From a checkpoint of a small mixture-of-experts model trained on Wikipedia.
Experts: 64 experts in each of 11 layers, 2 picks a token.
Below are experts of layer 5 (counted from 0) of a mixture-of-experts language model. Rows are named up (a neuron's input weights, with its number) and show model dimensions 0-95. Each number is 128 + 24 x the weight over its row's rms, rounded and kept within 0 to 255.
Before each expert's rows: "comes after" lists some tokens at least twice as common just before its tokens as in all text. This comes from a sample of Wikipedia text that the model never trained on. Tokens count by the router's weight.

# expert 10
comes after: "the ", "and ", "to ", "a ", "The ", "an "
up4 [122 115 122 151 150 103 147 107  66  99 122 118 119 144 148 138 123 116  94 141 133 170 176 110 143 104 139 145 140 113 102  93 141 130 150 125 128 173 107 102 113 108 129 151 132 122 135 126 145 148 112 102  92 128 117 143  79  97 101 183  99  72 145 146 141 141 118 130 127 135 144 124 127  99  96  83 149 135 149 166 114 154 129 149 108 134 137 143 123  92 171 135 104 100  71 106]
up5 [142 143  82 153 140  94 138  97  96 108  85 125 119 115  94 126 130 128 158 111 153 111 173 105 136 108 143 154 121  61  73 130 116 140 132 118  96 112 134 120 160 127 141 130 145 101 141 117 127 134 126 134 136 117 112 119 118 110 167 114 150 150 111 148 185 110 105 140 122 119 113  97 125 128 110 130 135 112  99 183 147 129  60 109 131 138 130 160  96  92 116 153 114 159  92 155]

# expert 40
comes after: " ", ") ", "0 ", "\n", "\n\n", "1 "
up25 [108 159  92 113 126 135 112 121  51 117  95  89  92 101 119 137 119 111 134 123 124  90 154  95  98 133 140 139 110 118 141 126 140 164 134 156 124 118  74 106 136 126 126 134 180 150 106 142 105 100 115  97 130 104  94 113 184 109  91 164 141 148 118  83 107 107 124 108 143  99 124 128 135 103 148 162 147 133 141 124 125 102 189  93 129 149 123 144 142 117 112 134 127 140 113 145]
up26 [161 122 113 148 131 159  92 154  55 119  98 114 105 116 117 119  97 110 124 135 133 124 151 146 151  79 146 117 131  73 116 124 112 122  98 142 115 105 148 113  88 145 143 154 117 115 112 134 117 163 168 112 115 119 130 121 101 109 106 177 109  92 105 151 114 104 134 161 105 117  85 113 107 162 109 123 140 125 100 130 118 125 140  97 149 109 140 131 141  80 167 158  96 151  84 121]

# expert 32
comes after: "| ", "- ", ", ", "the ", ": ", "of "
up1 [125 191 130 137 134 161 139  87 142 126 117 146 108 127 156 186 116 130 121 141 158 129 122 121 122 110 125 125 118 139  91 125 149 133 129 146  72 133 121  86 114 101 165  69 196 132 133 116 131 118 148 114 132 145 119 140 118  93  87 135 137 106 147 140 118 102 136  94 138  97 120 133 145 134 128 170 150 172 137 129 105 107 169 113 116 146 104 120 148 161 166 144 133 150 140  79]
up2 [112 109 104 135 169 147 138 123 163  90 158 140  69 117 119  96 127  96 134 181 116 138  83 123 131 121 119 137 138 125  93 153 140 105 110 131  72 140 114 145 182 117 137  89 116 153 114 143 145 104 122  93  92 161 130 147 180 161 160 122 102 133 126 135 138 119  98 128 115 108 124 130 160 108 136 130 115 112 167 153 115 141 117 163 146 130  88 175 128 112 165 160 127 138 129 129]

# expert 2
comes after: "| ", "201", "(", "200", "202", "199"
up2 [162 122 104  95 127 155 109 139 127 162 118 183 160 137 116  98 171 107 130 147 176 130 168 115 151 112 134 149 130 116 110 114 120 147 116 161 128 162 135 121 149 180 120 140 124 146  72 131  55 141 132 152 119 144 118 130 141 138 150 106 104 151 135 138 133 136 153 128 153 127 138 102 181  79 115 112 106 101 110 107 146 103 173  92 155 107 133 132 144 138 145 120 110 107 127 104]
up3 [151 161  98 141 174 119 153 146 157  69  82 104 109  85 116 109 166 132 120 122 115 158 129 132 150 100 122 128 144 129 124  58 126 139 136 139 117 140 126 114 126 129 127 139 105 125  62 118 130 150 107 153 119 153 121 100 136 121  85 142 135 140 145 178 104 119 127 137 150 115  97 116 151 125 116 118 115 115 153 116 100 104 126 165 140 142 122 115  80 112 111 121  80  72 153 137]

# expert 23
comes after: "\n", "by", "2 ", "3 ", "4 ", "5 "
up1 [203 127 111 118 154 133 106 114 146 154 128 137 122 112 135 112 137 123  78 184 116 122 157  83 119 132 114 173 151 104 134  96 158  86 139  72 122 117 115  96 130 119 128 116 149 120  75 160 127  99 131 125 126 118 117 126 116 108 139 134  96 136 111 145 122 158  89 173 116 123 157 160 122 138 120 140 120 106 111 139 118 151 162 133 130 141 132 175 130 176 119 110 135 152 118  81]
up2 [121  89 150 121  92 120  96 144 153 153 173  88 108 123 133 151 138 123 117 108 134 100 126 121 135 122 108  83 137  87  87 119 149  85 112 104 163 133  92 111 127 144 167  97 148 126 128 159 114 158 107 178 117  88 145 129 151 108 136 115 119 164 141 129 169 134 129 172 123 105 126 112 114 122 161 151 130 127 122 123 114  71  93 126 144 158 113 145 112 159 162 149 155 164 135 107]

# expert 54
comes after: "1", "2", "0", "3", "6", "4"
up0 [ 91 110 105 124  87 161 105  95 151 114 126 135 111 176 139 125 121 137 139 173 125 135 105 116  85 114 117 179 118 129 146 121 107 126 126 114 149  96 136  86 118 147 100 158 146 152 103 140 134 139 162 151 154 133 140 137 115 124 165 157 143 123  98 134 110  88 149 133 165 138  82 122 135 153 141 145 158  91 121 134 128 100 132 168 185 133 170 112 110 136 143 177  97 166 121 115]
up1 [129 112  77 138 130 145 146 121 144 114  94 120 150 126 151 146  98 117 121 145 136 152 126 110 146  99 143 149  92 182 127  89 157 119 128 105  82 145  99 150 107 153 122  92 129  72 104 110 131 107 156 136 102 141 136 136 163 102 150 117  81 118 126 141 102 120  96 118 163 127 124 103 172  79 136 131 124 125 123 109 144 151 141 182 138 116  89 129 172  98 140  98 129 166 112 134]

# expert 49
comes after: "| ", "; ", ".", ",", "′", "°"
up40 [132 120  66 162 100 122 117 153 132 141 157  97 128 122  93 131 109  98 120 150 119 118 188 127 142 120 154  88 125 106 129 166 135 117  97 112 155 134 117 107 156 144  84 145 124 140 132 145 127 144 162 186 102 131 141 137 118 109 111 129 134 161 105 107 140 175  72 159 109  93 114 181 123 148  96 133 159 160 121 124 120 128  94 147 107 150 146 116 129 142 119 154 128 163 142 151]
up41 [133 133  99 103 139 120 165 152  95 107 119 158 107 130 136 127  76 108 132 140 133 125 151 128 159 143 118 114 164 118  95  88 148  90 126  65 101  97 121 122 136 108 153  90 153 150 126 173 148 164 105 121 135  85 133 123 108 114  92  75 102 152  97  73 116  94 161 163 143 135 158 102 133  84 139 127 117 123 126 113 140 141 127 118 123 152 128 142 149 100 141 122 157 112 124 109]

# expert 59
comes after: "\n\n", "- ", "\n", "also", "°", "History"
up9 [149 154 129 125 165 169 109 132 141 157 170 107 108 119 145 159 116 106 141 133 120 141 113 106 102 122 145 150 127 143 109 167 121 110  79 119 105 104  99 118 131 148 114  75 154 118 153 157 131 115 152 162 102 156 146 100 147 109 105  93 132 135  89 106 149 118 148 156 161 116  99  97 148 126 144 135 105 160 136 129 131 111 153 169 159 158  82 127 140 122  94 145 180 140  76 123]
up10 [130 169 138 127 156 157 157 133 129 157 125 101 159 101 115 129 115  88  88 151  90 153 151 116 127 122 143 150  76 144 133 137 131 139  75 116 177 101 151 111 151 103 171  60 108 146 120 131 127 134 101 142 149 131 143  92  90 112 130 111 125 153 138 138  97 112 144 123 158 120 160 173 104 131 132 142 142 106 130 121 137  88  98  89 123 109 138 124 174 106 155 129 140 128 144 106]

# expert 25
comes after: "| ", "1", "S", "0", "J", "0 "
up2 [159 147 146 136 146  94 124 134 113 144 107  94 137 124 149 130  88 147 158 127 123 133 135 109 166 120 128 125 109  88  69 164 126 130 108  66  77  71 110 125 110 105 118 104 149 120 144 145  87 129 117 120 141 131 152 105 120 101 118 152 124  98 101 100 116 126 158 124  86  89 161 144 139 117 133 142 123 132 130 165 134 142 151 174 104 112 121 131 110 150 132 103 114  91  73 143]
up3 [159 138  98 140 157 151 116 134  87 105 115 136 108 132 132 109 124 115 181 148  92 130 138  63 148 106 117 143 114  87  77 142 131 115 112 119 115 124 134  84  96 139 120  65 126 108 113 171 104 137 120 116  79 101 111 135 114 114 129 127  98 105 115 123 121 110 108 136 141 145 100  84 157 115 111 129 151 113 111 148 129  96  97 141 168 144 123  88 132 141 112 151 121 105  79 149]

# expert 16
comes after: ".", ", ", "s", "==", "es", "ed"
up1 [120 104 135 143 144 161 110 123 138 116 168 155 134  90 155 136 129 135 129 102 129  94 120 131 113 124 113 144  99 129 125 135  93  58 100 104 167 128  95 122 115 135 148 119 139 111 166 131 121 145 150 131 140 118 111 143 123 122 126 128 104 130 105 183 138 134 126 124 146 126 174 142 173  96 154 128 176 121 150 153 168  63  96 145 131 139 131 159 176  90  98 137 126  90 110 164]
up2 [141 117 135 111 139 155  96 131 102 152 125 128 140 134 167 110 145 131 159 180 100 131 157  85 139 146 126 143 123 105 120 128 123 103  72 106 135 150 145  94 107  99 109 101 127 141 142 135 139 130  64 124 136 137 167 158  77 111 131 107 121 121 135 104 121 163 126 174 153 173 124 128 145 157 172  92 124 154 142 103 130  90 150 126 120 136  84 106 118 163 163 120 148 118  99 105]

# expert 21
comes after: "| ", "- ", ", ", "the ", ": ", ". "
up0 [109 156 127 148 123 159 140 161 133 162 107 113 100 140 144 101  99 109 137 164 104 118 152 107 117 100  78 122 127 130  81 134 103 127 120 113 142 115 108  97 142 110 144 116 129 134 138 187 148 113 100 132 140 146  96 135 132 125 129 128 119 177 142 110 175 105 195 157 124 135 111 141 133 102 120 144 194 161  82 141 144 100 133 142 132 180 122  89 106 134 134 127  94 136 133 140]
up1 [160 180 113 147 121 117 126 142 148 161 152 133 100 122 162 112 181 165 136 154 141 126 118 117 113 115 118 149  93 104 137 155 104 147  69 130 139  90 134 131 123 109 139 137 148 134 138 138 132 161 162 129 133 118 120 150 155 119 110  89 142 134 120  89 162 100 120 146 199 138  81 124 124 103 113 142 120 119 112 110  85 160 142 156 181 141 138 144 116 184 126 125 115 117 114 146]

# expert 50
comes after: "in ", ". ", "of ", "–", "201", "202"
up16 [117 133 127 106 105 139 107 120 131 175 198 116 119 141 139 142 107 137 175 122 156 103 147 131 100 133 144 123 109 147 117 202 127 138 115  77 124 103 118 117 132 105  97 133 167 131 143 169 149 153 139 146 110 141 111 148 102 142 172  92 125 102 137 117  97 105 171 150 133 136 117 123 131 132 122 164  98 152 122 123 125 122 126 127 123 136 111 122 110 188 155 147 173 177 124 106]
up17 [126 107 114 141 169 155 141 117 116  77 154 147 167  97 133 148 132 124 174 120 115  94 142 136 153  88 110 117 110  84 114 125 134 145 122 137 116  52 117 120 100 111 120 107 130  99 129 111 110 111 158 116  99 106 144 125 181 125 120 169 108 105 141  87  92  97 123 110 140 165 136 154 135 126 114 130 129 146 137 156 151  98 159 182 135 118 162 113 128 121 112 128 128  92  95 104]

# expert 4
comes after: "the ", "The ", "a ", "his ", "s ", "first "
up9 [128 141 124 163 122 114 100 107  85 164 111  93  89 157 135 179 126 123 129 196 134 143 184 119 126 159 136 130 100 114 102 150 143  80 105 153 146 137 107 120 142 136 131 154 129 102 139 124 133 147 129 164  67 101 146 149 144 108 123 126  85 139 113 114 140 153 118 119 112 127 154 136 131 131 131 128 172 149  83 160 113 136  99 142 143 177  90 151 131 124 123 143 102 124 126  99]
up10 [ 79  98 124 157  83 108 140  89 106 121 104  98 156 186 132 117 127 100 139  97  92 124 134 125 122 135 150 129 125 131 156  86 132 126 173 121 105 113 147 112 104 128 135 130 130 171 121 128 154 154 146 130 121 109 132 165 162 120 122 163 125 149 116  86 113 155 100 110 123 180 140 126 112 136 180 118  95  98  88 114 115 131 131 117 109 131 135 119  82 167 140 150 141 130 134  74]

# expert 46
comes after: "| ", "- ", ": ", ". ", "(", "; "
up1 [111  86 110 146 151 109 148 117 123 141 165  99 121 104 117 159 139 122 118 108 125 164 113  74 148 135 103  99 134 156 137 146 152 125 119  98 127 155  86 116  96 120 123 152 159 153 121 124 144 173 137  71 123 138 109 100 101 108 119 134 191 100 119 123 129 151 152  64  80 124 125  92 111 135 130 129 137 147 101 145 137 106 141 117 123 157 111 139 160 141 153 130 158  89 101  99]
up2 [151 131 143 134 164 120 192 127 128 119 114 132 127 176 126 134 129 123 164 156 126 181 182 112 133 105 120 147 161 129 156 130 156  83 135 153 154 154 170  98 101 121 171 121 110 145 129 112 144 128 131 135 212 115 143 150 105 138 138 136  93 123 139 122 172 127 139 152 131 132  89 146 123 155 151 102 140 127 135 135  79 119 125 146 140 102 128 116  97  94 137 137 157 144 130 121]

# expert 11
comes after: ".", "|", ")", ").", ".\"", "\"."
up4 [111 143 106 133 155 139 152 120  99  98 125 156 116 161 154  96 102 127 125 116 134 109 153 111 160 115 125 136 108 123 134 161 119 127 107 132 133 116 108 127  83 104  95  75 109 156 110  93 139 149  92 172 115 112 161 161 136 107 174 136 117 125 124 136 103 120 107 110 133  87 148 111 144  62 106 117 120 126 154 147 148 100  88 145 164 114 142  92 109 148 189 156 115 123 156 118]
up5 [124 123 120 110 164 158 136 156 115 105 189  99  76 106  88 106 109 135 131 107 116 132 150 100 132 121 120 160 128  99 127 169 137 120 161 140 129  87 102  65 142 120 129 104 136 105 123 155 137 179 112 123 114 129 122  95 111 125  78 147 136 178 129 141 109 129 132 132 137 107 113 181 128 106 137 151 147 156 120 122 120 137 134 132 139 142 146 120 100 103 197 129  97 123  99 131]

# expert 34
comes after: "(", ", ", "in ", "–", ",", "In "
up9 [130 114 102 109 147 140 121 114 126 159 108 184 110  96 151 126  90 123 138 103 111 103 146 149 120 164 110 127 129 119 145 140 121 113 129 152 142 103 119 145 175 144 134 112 114  99  90  84 160 120 123 126 141 134 121 132 138  70 122 114 137 103 115 181 166 191 121 129 152 114 133  92 137 136 120 138 170 139 147 103 108 115 139 153 109 131 104 160 157  99 136 191 170 149 110 106]
up10 [163 159 106 114 113 153 146 148 157  90  64 161 133 138 127 124 111 154 113 160 138 164 139  79 115 116 126 116 137  91  84 109 125 149 102 135 134  96 109 102 104 132 164 118 134 136 111 135 144 100 128 164 132 129 154 113 113 129 118 114 170 122 127 129 141 116 141 180 164  92  69 147 112  92 160 125 123 147 155 118 104 123 148 139 130 113 128  68 159 130 159 112 135 164 126 127]

# expert 37
comes after: "of ", "in ", ". ", "to ", "at ", "for "
up0 [ 89 105 117 123 153 130  92 100 106 156 137 141 130 150 167 166 100 156 130 119 110 123 115 120 155 134 127 116 156 134 136 146 134 158 123 130  95 131 111 147 165 101 108  94 148  81 136 157  91 157 110 101 132 108 135 145 157 129 150 135 141 127  84  49 173  90  78 136 100 133 111 156 126 123  90 135  90 124 164 133 112 139 136 129 118 120 159 108 151 106 126 158 112 145 143 106]
up1 [144 114 115 165 138 150 118 138 133 130 125 164 164 132 134 114 101  80 121  86 114 131 139 146 181 126 115 144 165  78 120 156 159 127 111 116 133  89 103 110 140 163 132 108 145 121 155 116 123 164 149 134 137 116 118 164 113  82 171 139 134 137  92 165 181 148 131 103 113 195 116 135 108  98 142 107  90 116 130 137 101 138 102 166 123 117  99 137 135 132 158 126 101 138 113 109]

# expert 7
comes after: "|", "==", ")", "===", ".", "===="
up3 [119 106 137  90 140 121  95 168 175 105 128 167 138 145 140 131  81  70 114 134  79 144 142 137 169 127 128 163 154 114 111 147 177 154 147  97 125  92 127 139 125 140 168 139 134 150 138 154 112 130  86 121 117 129 110 158 136 122 133 148 134 137 127 121 122 128 136 148 137 144 135 108 137 131  89  89 143 102 122 150 119  79 119 155 144 126 120  81 158 151 125 123 107 147  94 193]
up4 [ 94 100 136 120 142 156 109 154 117 109 105 120 107  80 152 122 119 125 113 134 140 109 136 106 178 150 133  59 168 161 134 114 129  83 129 124 141 148  99 116 120 144 141 113 117  92 154 127 119 157 158 114 123 114  99 166 123 114 112 155 106 110  83 166 119 153 144 120 169 108 152  80 177 152  90 147 145 170  88 138 106 125 147 118 150 134 118 127 116 145 143 141 107 155 124 145]

# expert 61
comes after: "| ", "the ", "- ", "a ", "on ", "No"
up20 [154 100 130 137  85 173 141 176 104 106 105 127  99 137 110 144 140 131 146 145 131 102 126 110 179  98 132 156 141 100  94  87 159 135 138  99 114 105 124 138 147  98 139 132 119 160 123 125 128 109 118 113 110 150 117 158 144 121  74 128 134 148  91 114 156 138  81 124 172 106  98 107 130  66 135 132 115 118 104 152 200 114 129 111 168 128 123 125  92 133 132 143 108 128 121 133]
up21 [155 156 150 159 143  79 102 140  95  97 141 141 133 103  97 127 109 102 156 137 140 101 136 118 126  95  99 116 153 164  83 128 163 122 144 125 135 142  88 122 136 103 107  90 120 162 119 119 124 100  85 113 144 103 130 152 104  84 164 102 123 147 137 157 106  83 103 108 102 149 112 110 112 141  78 122 161 113 176 121 101 135 120 127  83 135 131  86 119 149 111 143 137 142 113 143]

# expert 27
comes after: "'", "| ", ") ", "Preceded ", "Succeeded ", "\n  "
up12 [145 105  85 115 137 115 113 172 142 152 139 127 109 135 139 164 129 161 140 132 122 137 118 139 120 116 139 157 172 150 136 166 145 138 142 123 149  78 129 140 175 157 171 136 130 107 148 124 177 108  97  74 113 100 134 138 143  92 130 121 123 141 124  89 157  83 131 158 121 136 119  96 131  96 184 153 115 126 119 117 171 130 103 116  97 111 114 151 118 142 118 134 125 119  94 187]
up13 [ 94 118 153 127 147 197 128 161 120 133 137 133 105 148  96 151 119 135 147 123  96 140 100 149 142 149 185 153 135  99 111 113 116 116 132 131  88 128  95  97 156 142 130 139 156  68 120 139 128 127  80 113 107 114 156 103 159 110 134 114 128 154 123 145 158 133 122 160 128 162 115 128 137  92 159  83 113 112  99 144 138 103 147 179 168 135 130 140 138 106 105 101 121 129 137 173]

# expert 1
comes after: "the ", "of ", "a ", "The ", "- ", "New "
up0 [143  96 141 126 128 110 117 103 108 140 115 153 151  90 126 124 116  68 123 154 143 120 133 118 112  70 132  97 138 102 113 163 145 134 139 109  75 123 137 138 109 104 156 116  74 131 158 139  99 120 120 141 123 136 141 164 114 121 104 102 129  93 173 149 160 172 112 141 157 116 179 123 119 172  95 168 124 150 106 168 124 146 114 137 132 153 145 130 121 140 102 103  98  97  99 146]
up1 [114 196 118 121 158 151  53 129 141 102 128 154 129 180 161 142 112 153 143 113 121 141 134 137 155 145 169 155 148 107 114 134 136 109 141 140 119 112  85 108 135 173  93  90 114 133 129 162 164 133  95 135 152 121 128 181 119 129 105 142 135 146 149  95 146 110 117 135 118 163 136 135 128 124 146 104 149 104 147 132  89 133 130 149 109 114 128  95 115 158 154  99  96  99 134 152]

# expert 20
comes after: " ", "0 ", ") ", "1 ", "2 ", "3 "
up17 [120 129 100 213 141 131 143 119 121 130 121 102 174 121 151 164 118 137  90 136 141 110 136 137 128 121 150 129  97 107 123 115 155  96 146 149  76 114 123 130 102 141 111 122 156 161 103 135 119 110 130 149 165 128 114 107 103 149 146 142 156 121  95 155 175 132  83 117  72 108 118 105 131 130 113 176 138 143 158 170 141 121 107 118  77 127 139 125 112 152 177 113 134 124 118 138]
up18 [136 155 104 132 143 124 146 134 121 140 102 137 117 107 104 134 152 106 118 114  90 112 117 123 136  96 132 127 138 115 161 157 129 117 134 144 143 120  97 114 135 154 145 131 126 122 125 158 130 114 125  41  96 108 103 108 132 167  98 105 137 121 127 124 129 108  95 105  90 106 127 135 149 190 168 139 160 124 136 134 149 143 187 150 114 176 131 135 165  92  82 132 154 142  93 174]